Experts of a small language model.
Size: 14 layers, width 256, vocabulary 3634, 45.1M parameters.
Experts: 48 experts in each of 13 layers, 64 ReGLU neurons an expert, 6 picks a token, a softmax router, 24 empty slots to pick.
Training: a variant of SOAP for the experts, 381M tokens, 6264 steps.
Below are experts of layer 7 (counted from 0) of a mixture-of-experts language model. Rows are named router (the router's row for the expert), gate (a neuron's input weights, with its number), up (a neuron's input weights, with its number) and show model dimensions 192-255. Each number is 128 + 32 x the weight over its row's rms, rounded and kept within 0 to 255. Numbers have three digits each.
After each expert's rows: "mostly gets" lists some tokens that are sent to it at least half of the time; "gets" lists some tokens that make up at least twice as much of what it gets as of all text. This comes from a sample of Wikipedia text that the model never trained on. Tokens count by the router's weight.

# expert 16
router:152191101119115105088116111133151161121154146088112051107188138151184155096122154098107143149177156135139157099115134121108143170169106113146113131150200114124160201155165183117107074178141167
gate0:160051120125170164073136075182118157082167074160116114185125082134122162140118164114131113103121190097135085115183139089080192174214171167123104135142157170123142147098127152146108137149103136
up0:126056140014102124132127111134117099103086101130166114148120176080122189177134109154133118135208145142166109160103151088121109084090128104132057163127136155143083094078156076143124124088070140
gate1:076098132130133110147144107113148139096177157142163147119158124136168116059104073088159179116116167130115161143062071134179135130147118077098129117083126062074142121175119143132146097136133112
up1:096090152143143133124164071098129136105179132147135145097181167111182146065134111113164159145083144147129165151086000112171106147173113087140167126072109107075151140166056102126132072093140129
gate2:137112080188162141130117139118092159147094143143070158178186153114166100116202169127175110075037145156113121097120060108117091142112128131121133127152161050100155184106069153137123119158103170
up2:079139117114119118133123144105116170080158145094134111138166151110175084060128126121126161137137122086150150101122037147125162132153138204165103104203119095108156150115140195170167072118146069
gate3:083119169118141120190086102167092101123125084166105056090125120217157093127162148160174059149143139120097090133125112133108108156138146137177115149110171147146137069183118138168072189092179071
up3:135106172117090202163102115095133146162132099061095144077084135093089128084160108061116148152084167099120130174113132135096130128126102150161170015142127123132157092098149114124089153084156152
gate4:130113159152032117157159183083157167117120129112157096104154103129074174117095127112111166115145139123109163093141118133141109146121075122213131123126151146179111108127078138144183127110161202
up4:141043120125089136105135141126137164111113090120159110100117118094139143097151157157167132116110087136089116115108130159131109199124122157130152134104096189121142119125116171147156158107091155
gate5:141167129107125174095074174173129133152108159099118148160180184113110117095211127169140175118146083125116141068136122179136118130199127117120169155138138136191118137171107092090143097090102181
up5:079136118156122067100126126088127079080182088140116112155090081167070139136113146109180070116093134181135115139089148100095123164073130118116085155146108169096146141134167098152137152135218059
gate6:152154151194095179064114101157161130119156134161184073185145182143093112116136127154099117156154141138105145158141114083148130135139111218166100124108103134093138109101121129142115163157176160
up6:112114100076165078161159181129104142148119159091080173081117087124162145143133113136162111138110128119102125113144151227139125140091155055113149103162150117138090168155133131112152094081054088
gate7:087134138136144109102113179150106126140179092161121119150147107131129146109106120132107107109174114176131156065136159117135148114178162098173128130213136097103080118167122100066130077145174126
up7:119165131123174114111123175139075139142163066144119083127173125122117146124100131147111127103156141173130176056115124129157106155174172073208131129203149069091106103153131122071127062129158141
gate8:123093084139096113147117079058169130136135092135213107170147129080123113165146164092158127075169102146134174066111092114123123147140104086096084108131190120091125173101062182145072113164146185
up8:132103128099135164147129044114129131145152105125142067145139123085086120200154162059139107125170112147175135124126137118141136136086132135121102134140172171089092160081058166087092137112151136
gate9:134121140189063125125128137214095108102131107101082109077116135162080086133079158142139144152145092172121118157167147096080143124188160184147220177160140142185147163160133119076151127161146133
up9:106143079145173112104167108074079181145164147098187168226150122142150194087101107122120118160116162095146153088082145192112143175174137068149093084143154140077144068087094182155108121137082118
gate10:061181093140122180130167101106164170145139226100137086093121086140136149100144168159098176081157101078118125190120111089103091146155084119115117153119200115125108161150168160161076164132120107
up10:064169135138121165122176098105165169157137250063130089093154096129124139146151153179073147058155102061085139183106137061157086145124075136157119165128203113127103165147153184119101203153142143
mostly gets: " w", " re", " dis", " k", " inter", " e"
gets: " w", " e", " b", " re", " k", " out"

# expert 45
router:172129087109159181127081154084085178146126139121103099121140135111055165145177173152117108140145083161136089150072104143210064152139175163119180103170073095080113133136167148110112093148147079
gate0:119190072081099092186128132121135178120134121112114119059065153096150107067132075125090085183164077144099162150147186126036136144112128154109136151110131100148189153144146146151200110131086151
up0:102108105122141129096108149173158149093136133122139152200162084122075099142120123076189158113121118108073100161140104107157137151105122152143116143110093174126082107084092142139101131165200156
gate1:145137186125098173121087126096137109126070134080127114126081114162153109172168115109154086122085156136126121165042083096171097102113125195064117094164171142117089117121110122132093114105136122
up1:170176106106166178079159123167104149117250120079069098093201097149099063151138181143141125124103112156098130137135085153108137184120079110145115144144169135121137102151122087131136150113103166
gate2:136152143166174084173055165160133133119150104201063136159106113163148172124146147126148152133159144124164156126112106120115098147144157144139109167201139126079107096178113131144118077057112134
up2:162119100143140103183095124179098107130154099105081084134122170153076138092125156133106157137139130125141087115065116137146127140133143143110062122201133102080145135090084156136085129095122193
gate3:115070120125153123148114152172134162182134144102141180114163131094114134088178127126093148141163134095083113102074198072104144108187117172139128166119136059153162093201105187139133132177150112
up3:135095105136176114110120156178097168198149170160165151130109102177130150114141101113102158148168132103130105094086164106135166116192094156140168109144149074137129130168112192144146098145138097
gate4:239123147168178199093080145108100131128137170108067126143190181134100147116158125113125153095121078103175088111122117130195124116107165122139128155142107134104141106108141150108162166179078148
up4:043150107073079089170180101167113109122142100167160150079051103120165124133092127129102083170123163168066125166120119148099133161151082135132145082127174130176114096160122098170084089106193102
gate5:125103150141127133115082104143152143167211124165113231108067153150132111084093138129074088126099119098100094124143116140115107119141107198116117145144128147161154206118203127103172127137142144
up5:125156121106112080067120124111161084139139132147131114116173179147182097091113075168134106170091167162115166173185157134147124196177113144144099165139097165123144139116084146152142109109122140
gate6:116196134109136165152085106090112132170139165143106079092153123099057093119173107150190164113103146166067181184106089071141127152190121154107141171131133138109116162078168165052146136089146122
up6:135099167122129082142098127121130123103074126143131149092147132153144171113101131160089075135170066126124149091129162106104141113090123110130130060152109069149084077133083118207145103100166109
gate7:133165111148112170123116135136098122137131170136117131119103137146087123160090132140144091197144106108141108132131171144167091091183122141147166092081119138118115165143182085097100128119153162
up7:131117114102135075160134129091139125128128106126135159129110108110184105054174107114118155135150191107121172100207094109121213142054146090150075168148106152163141071094126196153177125152109129
gate8:069128157101078093108102216134155110123178180117110141105084077109142114118171133111130147111169134141093108174145094141091091139205132094152089096118113080113127150112061123113117175157125125
up8:165110142145157105122136077133147094150137122187100093081130137117149065088114134096075147129149160089145165156198177112119123145149162148116213111146083082149121108185125128082181171139127158
gate9:151164136079144097167181103102170172150110083119094100126089126192147187156139158109108149099128134096122092111133091174078114098134140161089149153172106144176094102149162161119131132105138119
up9:108151170100102119122152121133144108176148102123110105074144145167166199124155122146148166110179100138216075124144125174069117094128095129149134170125093107166108139142133119084069108141118228
gate10:146166123142117128129126113051186103139070159124086093148102070175136118114105128191156128131107192129169133087105125081111115079113169154149157119124069136154086139079112124074122122187150148
up10:161120163197193143161149118119130027150116110159138140114168145101171159227116152145130138114183123130079135135111128086128102171133124092113143116139144105091148086136104154161066162074100152
mostly gets: " Kh", " Kar", " Sa", " Sh", " Q", " J"
gets: "h", " K", " J", "k", "a", " H"

# expert 17
router:100171147149095121132122086128073106123141077098107129127099147140094107119163129139060181080107104121174178132090126098136063155145128130120186078146073154173174130109155131127152145123131138
gate0:067199106102091111131169077148139124205112153070176109113129112081132172160160119106162101102110093114113106154081161087105135146146135153104046167170103146176142154127094078082143120153158084
up0:103203098130078108113191104159128157170151168082150116126127088087131172137168128117097123089125090098061123171055142087093148157126129115110050130177093125131169142121101095089123102157129087
gate1:148052156104155057166117119179168135165100098141125122065161218110123114114166136121115085103163128133096115070186143070224172150162097045160121095079160171112122132124105118143089109097108162
up1:100181108139124168085162142094093115084169150138111140210103076165106130135070128140141162147111111129119129189074163182067128127079136238073109188156133115104108175149159139149163158169126069
gate2:103140161081096135119125126168072162112161125221149182107132169184176108124145101120110123141080132092143166144071103098105105091147108117127159117121131116158109129152143134051119159160160113
up2:084127139079070139191156134179094112167178072117104159081161209126176081128136159137139114102125210101157078143131172156067092163106174140144134095114159157159113154089161094177092142113143124
gate3:152125137143201150153108122124186197145078152147140127146137142099081107142168054108154109178152153124134158088115086120127165153118145116084154088127166169157159056171172080222122143144173132
up3:122104091126097130103138165172111095163162074116133152125127131125175152122083174110114153096102089147062087128148173137126108091096135102166116137157133121078128140127118161045138137126114126
gate4:151132205108098133143126152114093133121082140118135083099173165125114157108105144106181108135078134094157137143153132089111090120150068129193122125113147081162091121112135148095154161136102168
up4:113159106091168118173120133085118123157156138134172122150150165111094104137112124121114158097165135098141092115087150109104143112186134183113173145132086154135135155148125094100132119067175161
gate5:126095123117107090098105100130114135160149190084177114070164160142112086110102138113104160103109123133163127125099101116108152132124137116154153139124128095144141138131150142208177147146112142
up5:087131164108115095159132107159144155087129102164101131116099070143141128168132144133140132086140098098083110146154088147118225076207086146110134134108101128112116115166162139132100126140127068
gate6:116115120173213129107144129059151171095121052167133105193105090120060137088168097169143067113140118136140120130161113095112105104120108083148189056135130126086178148082146124138130100137147126
up6:120146083204190092083185153172112111136157158115140101131075100108125076111171151109088106168152131094158179182102108124114122100134191098164164119052105134157133110147122116146102108081126146
gate7:117131151126068115114150206091148130121159167131107144112075176212075106064085145107091114128130090137142121131127102114081168202143138131120181107164140131136110113111118108116123068122135156
up7:158142171174175161136142131161159126156159095045085126039139106148137156127150143161153127149111155090090116110171131151097129125063168082113130118137104150198133162105092096079155199160162143
gate8:179122088047067156091173087079189135134124124132145119110176114115119119145103152135109133134099094124134173132134135147120171197143048137115096121151104102154180181052183115151141180127138103
up8:136160134053077136130179121093162159079117111128129097153146072162113107157116180097092146072157072107149201135072115141103182169138062150125125107132127089167188157111202105144146140127129101
gate9:099133138148155159091164180086129101145103046125076115069127136151108122161106184170128107111211185136103153103085104084127103071121110161129141154126144133127164113121097102147136161142112164
up9:108152170163121125140155175136206103097118096162089152150132082133120119111148098135168102145155139113120187096152096173098136114114157101160108104121082147089113157158116130077073147152179159
gate10:065057197115076162156123166168163135143087109164142096140134117099145145076167149115097138124118164119132146093138050123159140139104089152151111108167098164125109162158138179181083079110076083
up10:139211071135206098099135051109081095103198137117100141121117169170168110155096123125130122089153123180130090161128156126131111136105160095109128148087195136136109095112068114123148150202180166
mostly gets: "3", "5", "4", "7", "2", " ten"
gets: "0", "2", "1", "3", "5", "4"

# expert 34
router:121104136152172107104134135152121157168126171082152140087176127116118140218170160125106124112144082034093140104184116083111106104168119139128175128113124112159126202137119154141130136063095180
gate0:151126086106129133112069097142131092139143139161127137076163120106148091162143080130100141104118148162068178119100182125075107103159129147130091116185106164107131130084145075182175148079106164
up0:195134111095125140072102065130131132142152133147115126065157123103100100139148133142054127122101148160087155136133221147092109105164110116119105091132106197160118087122125096105120144064066174
gate1:079100186113123143150125093123171100090184165131112154147177121127107146142056064126188211110081160135180142125121142155158131147126111150172135099127124138094121173104153145165076136117139131
up1:120116138138148132083106146101112190060110040132128140120127099155114126149166128206115114142139142115129176091173104122057133141153151132137136123121086160133141092152127124078130152149119146
gate2:103087145150167135129144128165098158109056141146159139142140105142092080186080126109176114125120139106120167125163146128137129129141107181101106172130138122072123158117089170145081097129082189
up2:142173128131077102112105128107141101118179106103112102101103173121172197076164155189083131122154114161140115115079109143144136117144162082150154063104105144156085111116153126118195150123178087
gate3:125143083129126095159190107162178116106096136109116146118136124137056158081137142153118107151114149096131130158114131137098118129128161187105095128141159118089153144119066111140149118108107152
up3:145127091139150117145084188162140082091119099187136151178099158108131154121118098134072159116151073115089120158134143082126068123088170103172104151166055117120145161125131097136154110148109060
gate4:084179147143120104102073143141127088090158141111204104161073152183180090156122062149074097129176092123158179153142080140110134144092103116141121157108143133137145112133188163113157095112152116
up4:137156099151104154098145100154090108124115098088077189117199177103124093146130108116149119126077162152122110111073034124169140096109071161166112133114137148156107079108170164163125138131098118
gate5:141141056116083123140170134118135176126106139150137099191165186111125150124119133069173167190131163175141158111153130149105156144075144081092123061122135132116049125138060036092110178118142111
up5:141126098177070133109110187171130118117144172092142124100131205072188128072104141177099075096139132115175108131134097163114135152134157145103149150145100092136140195160122124134159110169128085
gate6:117050052123135144142110124157092095101200133156140105076141119076168131130145133172100162149222084130119214068096118088117194154091106101170157142168107130081100114102057128140133086054141123
up6:141165179162118167151155176137190178144152129145151131073115149152133079135147162064165130115125124162118159086121101100150131110139129143133187097138093105122190113161124081079086155171176144
gate7:117102160085149092165143131214157064103139190110093080134185147123156144192103214099111125125208117102110131161128146129145185082164174138156104190103129104177117113145167059125107152127135105
up7:145155085120125146120143152037097173137186051164157160090084140128135159096119097133147117168053119156173122137121098150087102144140114151095199090128088145052134118132083130112167092127182140
gate8:091170131140143161162109180125117140100158178138106122121125178146129168094051144175162144128190096157098145116151110159061135102134104100145167111114122151154134114107106179096174142105128154
up8:161120115129183090081138107131129073141135095128116139162139089109118097155128078069133108106074128112120123143122170160202119147126164192117109114134149130089169162124124048129136073124112068
gate9:133145083150105079107156069121096130113208154143134158147168118094099135137126183109118124127121091176109112204126091131079060175107143113128155107074165082104123136153158193138149164098137141
up9:149100107130100190106115116091190092138144093106158123150142192091123171110079131087165116113147116086127156110106119097135106148123109075136161140095141163137128114075157116111079118123159138
gate10:138066113082105095116197131126123135130059120153203166107125134109149178104137106090122126149099088128210067131093150093140150166162128101150121196115159162118140115152166172155081124151124096
up10:096112092191105158137090141076149111110174106136063116100086131143095126123123068128140163137130174191135136165127116114105092160135139172114136084126096041096122134079119162078084181111078148
mostly gets: " l", " r", " R", " cl", " rel", " pl"
gets: " l", " r", " R", " m", " g", " d"

# expert 18
router:067153175174095132131086128164198159176149070159153148182115081160090143120160098115144158093150140181127098148173066136112136107095087161124140100112159142138065158189104155166129163071164162
gate0:134131137130099148161138115141173145102067111124139114174107165123152084099114145153140141159144110184113094096132109161129142172133145112150207075101179150081106121130178109162114145136184113
up0:100104106084127165161107109093113031148089207126106169113130159046180122122090159117184128102174203087145150100169135065123148137118082118177163137101126127084097079133109148146129139127092169
gate1:118093167093140097096046156141146143118139122142114113156146099113124114109133169152127118151142089139097125145154107124136121071139211136140115104118115110125130108125152070124122098152126110
up1:151082109113139159142130141108123047110106147115096110077166147101106151186121137140094168139084056085163126108114135143105193141118068128109129149144115158141142114169102182163201135110074181
gate2:106171132064142114109135145116128165139157147113135102076201095127087108143092084114128174132141151101176155112130176173168119094121167151159173088110084159082098139143121179103142109067174164
up2:146082115212110161144114101122089121136114134148130128142061168116126140077116159128146068123089089157105109137140100085098128166111099095088083157144155080182150140115151120172107121185051122
gate3:093132122164152085145088117117179118109105086119128085131097097185209146098111082187147112114136059090089126161138087151108143129114137108160126087119150142100107170098134202176175047158168089
up3:188096093126146074142084146150108109155115071163126080152056095131134096109111079185112129028114054116083133162178134140123176138094148132159088118116078074168116147106137174105200131126105089
gate4:151106110121166121085131149079155173185153129165077105156106079114107117149091102160101098140103084161111096130169158122106079137139117101124143159072160119092167183121108155155105133104111174
up4:140131161133071140170143113156102097092100113119149165123151172140112142106145134083149153124166168078188164149093101150119172076088124135087100092167078119134107089129196089136177130086152084
gate5:118170106105099160124108175135129159139118126174106149147156131148107139161096191152099162138168062068144123110217142121143166127115127161121171128145102146173128144139151109111169104112129153
up5:156117143100091156081145156128094114162138124161096138135180124160131110170131173128103120102106082092134086135179135110163152124139117173127137121166149149147080086118157102097217079132163166
gate6:108110093100154126161172138151128153133138084196120132144044138125129207153126154127144101223160161089173171116077102118149171054132104106135108137126181096122198144125102096181086087110124151
up6:137161108100112138110094121100106087152109168093147122121168086152178099097124120107098157044091108118099115100173152119101144171122108186153155115144053187155090165141146143090133148155145090
gate7:132153148113109117121182097134134086161141040132091113157055111155161128075124068112162145108139198127108126062151103080108147116117205144129137149117125110079095182095144132158112094108149095
up7:121128102170126158137042184082108172107130198130141147102196164098090117141134182160092115149158074152132172177112180168143096152157065126116106111181118149165177104154127135084148171159123178
gate8:112085135107188080102178106133074103153155094082114075100062174146170183173138203174175131174177177144125144099133177118162115137117108152112062067120099106114091101100130176081119128113125162
up8:107098108099157096049130131145140108196148054127143087102088159186133177122127176134162115133176111115105111120161112086137110159131135136142082054111110158111142149174106169119095146143162138
gate9:063169154085172190143149055146099091160053138152136096161138094100162082151143106117141091162137172070138120136141120134165107057141055100085128121171144129084160128136095139176116130081167130
up9:182115137107095102120100141089152170084151093126135114115149158169092181116148125133141138148100092163099183140093139126148142143131175168126160155107117152139136099102154099055159067181088153
gate10:140139082179155102089146120129124119175119154218085169092146099163128083181109134115135072108177105110116097141111121114159098156096106072067168149120175124144153183139103161123131183147148190
up10:134135065160145128090092111185112114124126129186096170143102130218157137185131128124152131031160137117068111128194148115197113089140126084119173195047134108114126140111157121152127109161156173
mostly gets: " p", " St", " n", " st", " sp", " g"
gets: " p", " st", " n", "st", " St", " d"

# expert 25
router:056066125095143144099141106100137102126139102153095115117089126062169143132152168138131086109120099101137102190130138086142156104098058150120093121134097104174145087151189081058134133099116084
gate0:170122100108181126104143112122058153159124147119194129095184132144099167133152117141091175118137146134159099143109110166107142139095091152110073137078086173110102127109112182085107111146070138
up0:136124077123098169108095114081119138113136067070124116194095121148143167164139095109127101143184187158078168127142082111114077122078123144163140132126075115147147144168115106144116143083198111
gate1:092113090081152113136164095095170086122103185124177127099129150119147150183160162114122086124174107080096153116133166070090125108105139163144091102142106153149150156174113140153104121139132146
up1:093164106138096085106088121172088141076126167147076107167116120089138101079112187156120170078125103157161082131117145136121171184168066114136159136111108131147106140097144111156111154156119124
gate2:021117119173133102058107153156157149146142171137146127076089172062127139107106137135155123169107150171145154122157094220197126141134109114144166126163117125128149110152105128132153188042093141
up2:171149144135098105079191149109149146103112140135152088103157123051028143145167132174140114168072097138073134121200112100123107178119181111107110181125145159156141117121144105183131106090133119
gate3:129181125128128182095151103130156084172166072155187188143095176119136164154160144092104173095143086122133064069170134095089131092131191070170158164123117192160113089138106128125115095144163114
up3:139037176146192157097137132160117161104062138111086144127172205114132180137087112130084119120181099125047142151124178143131123125105111181123114053175168104171177084136169128146050092098137149
gate4:146103085098113113166122142137197084115195205167114091133106158120051113146115177111118120099127153124119094090108035084160143086154102126167122094164124131119187136139150132115120130102096153
up4:109129093159149098096124110100151157132061090130176106164154114126160152067096146150127151121065070111189185129153188170140144149091099135148198122133160172131087149079134144075157107091156107
gate5:186159134084132084121134144101147118181069098097066137100122124137109104092148119162152076090092124163090150119168144096103112130159122197144142145149092087151161098158118173130134176124103151
up5:177153151065144125096121173108122132156102115077112074101181104186061106106157164196094129125138139167140149102175108117123073089145169133132097109176104106106104124101128111151127100095114169
gate6:107112182157147139145118179200110158092110174133130140147082144111191125110177155127136150142136144106081180098103162144117166142143119103130086072144114098121066164145167116122020172132159151
up6:093112161179160146152112181181100147098108180135148145164101126129189125114206183144115156151136184135072173115087182117113165148117145107126083050155095100174084104155163131120045186145176149
gate7:158148168081103082109142056100097085106105131136159142115119107077172140146138107084148069112205110174058158128175127086117103120192150098134092160074084145081118192150180092100124144193119099
up7:130074159087160143164051106116094104082197118098078142128112115156113171112151109140106172174144118135103159113165066151111160165149114162131167121147150121110140128085119160131108116109171130
gate8:163111136123168157148070087147109130143148108113138134126112133117140091108166135098131114144144174120133101178111153120186086061140128051195116099100125113149151108083084128192108128117104110
up8:160156124118083117127195101189101119126130147140151129109129101113147136096140085145049084112123168115113082149117119097138115059127075142130113113076188133096159071038141028150115130137151110
gate9:091120107073123163037090080126148082147171124117173120134158133084107144127088168134189152072145110120131093153161150159100071188142117124101121143115091139124140113074114060142141158093152086
up9:090151095148085131098121136142133215216116118114080136112114130120113144135159133152144141079085145193119239084132124192146167113134142191084155103109151141102126149165084160153152110110087164
gate10:128166145131107124096154137106111157121150103176084131118079152159146127118190149119089139139119073139115178104089107170123150096200065096144140141146102138157125139136184014133134096137100105
up10:122087103088062096146196141112157126132077159132134164164155096139138176104094095164153099080113142098176117163104097080102079116116128148110119056115126118095084116161063162155130150105105086
mostly gets: " de", " sign", "asketball", " particip", " Olymp", " qual"
gets: " ", "–", " de", " (", " m", " −"

# expert 27
router:116145124165092133212078091115115121151119105163115162156112141082165080165094071100158086041072148144120147137202101130143087158156115109111116142142152150149157142125118113131151155153125177
gate0:157098112119157064116140168091113126186143108124036134140161171128155121125136079091112165097095049111140151170101103152164126117133102146161117121146124148055064154120131097130126177206119171
up0:153178131108132084118098168097136165130102122116069158165077176117138190129131136123196104057086147135102191163119112129151153110190139093221134117139129144100089112161170071098132202194197125
gate1:171201109156160142165152112073114089150173170153138091173141109130095131153184131145144085160156130107149180140126129102133145112135140090083126163128102063092142185172135170124084134154134134
up1:135125100135106135174135142134166069163142103130164169174160115135155142142155181089163114094124136090072086114107050151104158102193085125108094167171075145147150079156075119128084146131137192
gate2:140068149172094133167112068146165113116143122150112106119186099149129129147141130020110129122195024155205134140124144095171153129123106129082098160123131137133140166132159120156142177118151153
up2:105156160117102115133091080140159144137104098157118105088149160162167111130118091139147123141121144100137128093109136108103149115137032073196139115167073127135190182117131128158116144158178182
gate3:182090174151115145083131085158123111162153140118128157102166148146151136123113102096112193122071074087196131122139137165119085138186159191097156118166092121135113155165147142169172150139157152
up3:116082176114087116140097129166103114158129113102145148139133141150184123139084107047131173107053102094176078053056148162139046161178152128068153074139071124110135168113138143174118132130147142
gate4:103113129102177116168170098160113156147139081101072121103132074119158159103168113157129127102137129119130167105071076139130115102123165134144093141132149123145121122149099123060115125103150137
up4:107094116083163154175188080153108155164117080098076116091162081139133148123176110157144138100133136156126139099086102100123151125127158128133070135134136119148108134141064102051118145131135153
gate5:106156084095104091095153088129081110112160120121153125141198126117205115119129113162090117134107194100095153164136132088088159130142120137123101191120106162141146182162067101123173135118161159
up5:110153045102088111137126078122095104115157127151128110167180151116190147128135137155091080150079198099075133177134109086072138099166130121117106192104118146122138140136075099111169103124142150
gate6:081121189165158104184158113123162138112158118198143197136119209103106137119129135143108140145096191082110081075102092097173111094125143110133127088150102024156156190143066139194168151109069199
up6:124163138154174126123135086154137144111134167174165225088112201114101120107138076195083136106126138161163137128157118128126158109180110141157158098129077046131132137168083170170157162103151124
gate7:195131158074135142115144149099124139146076098142104137099176128122155124177095147139155117118125124135127211154137135102063056113149154069117113158184120102103141129111134181131081127147176169
up7:100123119187118132136116138136131114103179171114157113149105136118119122041152099112094128135104145120120037133121110136193191159105124154147147093069110130136115090148148128157181137077098083
gate8:169112166129139185145151113086181128102126074184207124185124131178178121082141130086078142108119140189108073097117122156139182085088101162127120101189158138108148076132158152107102119117163110
up8:137144081205081055078169153144112127170101173107125138107159192180124113070130130103153166110159093121149119142170101127155149149164085130154097125152132085153092110164147103154119113120184136
gate9:145115146099145152151168151171115149111138151135129084119178132164128152134163154143115124128138156147089139109169156125139106082124103151108180114167121103133096101097112165115076122088086176
up9:160090113154112110131123084149156145137123093102133138065126142147179108162068110164123202150139126162126139172113091076138175129146145161115103147118024158092114134118167156113164097096145113
gate10:115096129106088163147112104114099132170109141149144137173089066118107181157157176125135103162202110129157137084127140152088157114078089085161135114107183081101100159171111117074138126104096076
up10:100118156115074167157120081109093142173093161118146148158127085139130188197148156133145098197173125110142142075142115141075164107089077089123118127134165086077125126176105119076136151126109103
mostly gets: " based", " located", "ording", "1", " information", "2"
gets: "1", "2", "9", "0", "3", "4"

# expert 38
router:154144100131107150077138091152154096100124178157159151150158115165121148093181178084088141078168183131091132133117133094115150107165146155115149118151134160071092147163102134128090073154104186
gate0:185177122092093082116108115135140076147139127086088098176128112168168134106143113167183179130127211179156095103170132132117147101121166155140159166163140085106114134133162146141096142144184079
up0:181127143091123107050127109153111089155172130126169102208141140186146164086137139108155158178130147187157084111159056120121159132110158149187131134122169105105134153174147155151077156121145078
gate1:114035115113165102066131128176154162127065171101169136124137173203122117138138110141107191104130143181118085111110112170174158098133133088094156069155147116129143152065036124219186094099167161
up1:128144155175078108149120160111155143155137118171148139089140116091140051222151142174133123148134156113134144180114113154142089125186105165092120123168166153163107112120104158091188153109206140
gate2:079147191107119103096150164165157111089151141082127133122153124160163168128121161104148133182139183087134087137154145103106131111105118173158134132119136151107077133130126122155154095106184159
up2:142150080136111109200061162072119088151119176174150105111117119103145155176127109175124140077119059131150170141101075123112140148133095097101123109126168119174114087119140159145091139094125117
gate3:171172144067154140132102099122194128095090144109149094154176213113166141092125118124145160117095198127149069127124109117158074110157133140057128193189115154090092137107108149160152127137121143
up3:086085181158103121139147111168072156187140134135152119102102082177123099126139173122109132086185050139127126074154178178071135151124149097186155095132120137133163068147070116113080096108153127
gate4:096112125150151110108117142171113100065131190138153130125130119123135130113119131121102108120088194125124128123098127099138144118128158184169107158086118166142176049156156105114071162121137096
up4:089122126114151111072131100125162182141131115136120135154160111080038111159084152156167083071087082148179140097166126130146142115130169081165111101157075128144134159134119120068040122062167145
gate5:106145155086143149130145110049115093100094174088158148109148155102120113157175107030115172067130152162089158139141115094127133164128148092117208148095169098104113201155121184141151084110185102
up5:101159097075149149188138100089157134094089132111107109146133177101126069163130146040110148143101140108060127117148146146149145117111150104158180121055149127150104193136176112151166132093125126
gate6:150080095171164119082125100124151129141085182158151078127180137109120130157129107142137194118163122162100116152130147148136078125171175071071111093055142101109165117140103086064124153094154133
up6:138133126088145139133189154143090139136180086067116159109146139130116175129149101156108159132111137078164153128116088184096112149132144155169142161221172146118119140097113166127146120119097189
gate7:180085109150124057123157109178106182159180177184145090142184115119129144189116137101122084064139169122093107154139136118171107137092167066137075163093170088084094164186127190105090171125095149
up7:096189133083110156133085147082120112127097091054124167126096136104129108086148110143123164137109130120155130085146128131082127093159089185119141090156105125146169112079147071162129070149157131
gate8:086057135156098147117142063094188183132190176081148155052111110098117163094125146141135130157122160116105132101141095133106111146167074176103134097197106089137139143117106114133135081112102141
up8:123173130147107130121131148114108097129128125173102164167116153138191127132222102152154134102136099130161126129165155098101099135170066025127112082133172115146145142103154192133108139098150136
gate9:124120102131078171109132163158154131101100172188109132116150164138113158141131127089123133149153090180092194089193161122098166127165117148043064160112107055063118148147111111152112126089093104
up9:145162146115155125131081132080064143102053072149185115114099160172096086113088049113166089134142093158059077147183137115109133130093199076127150090097172141129130143114113150140106142152155160
gate10:083078164108172135136153073200145117146148135139178184167059109165120096074121101086146186111130134069112152097193073085144140137154110101174146158159120115164094118142177118146122118153106194
up10:102126115148174164126161127176156150192167163143205160145085095158098135134132131100135148126126158071177150116120067089140126132130084134162120114206112123128100085130178089116120152140113140
mostly gets: " New", " w", "ew", " N", " rem", "-l"
gets: " N", "w", "N", "n", " W", "l"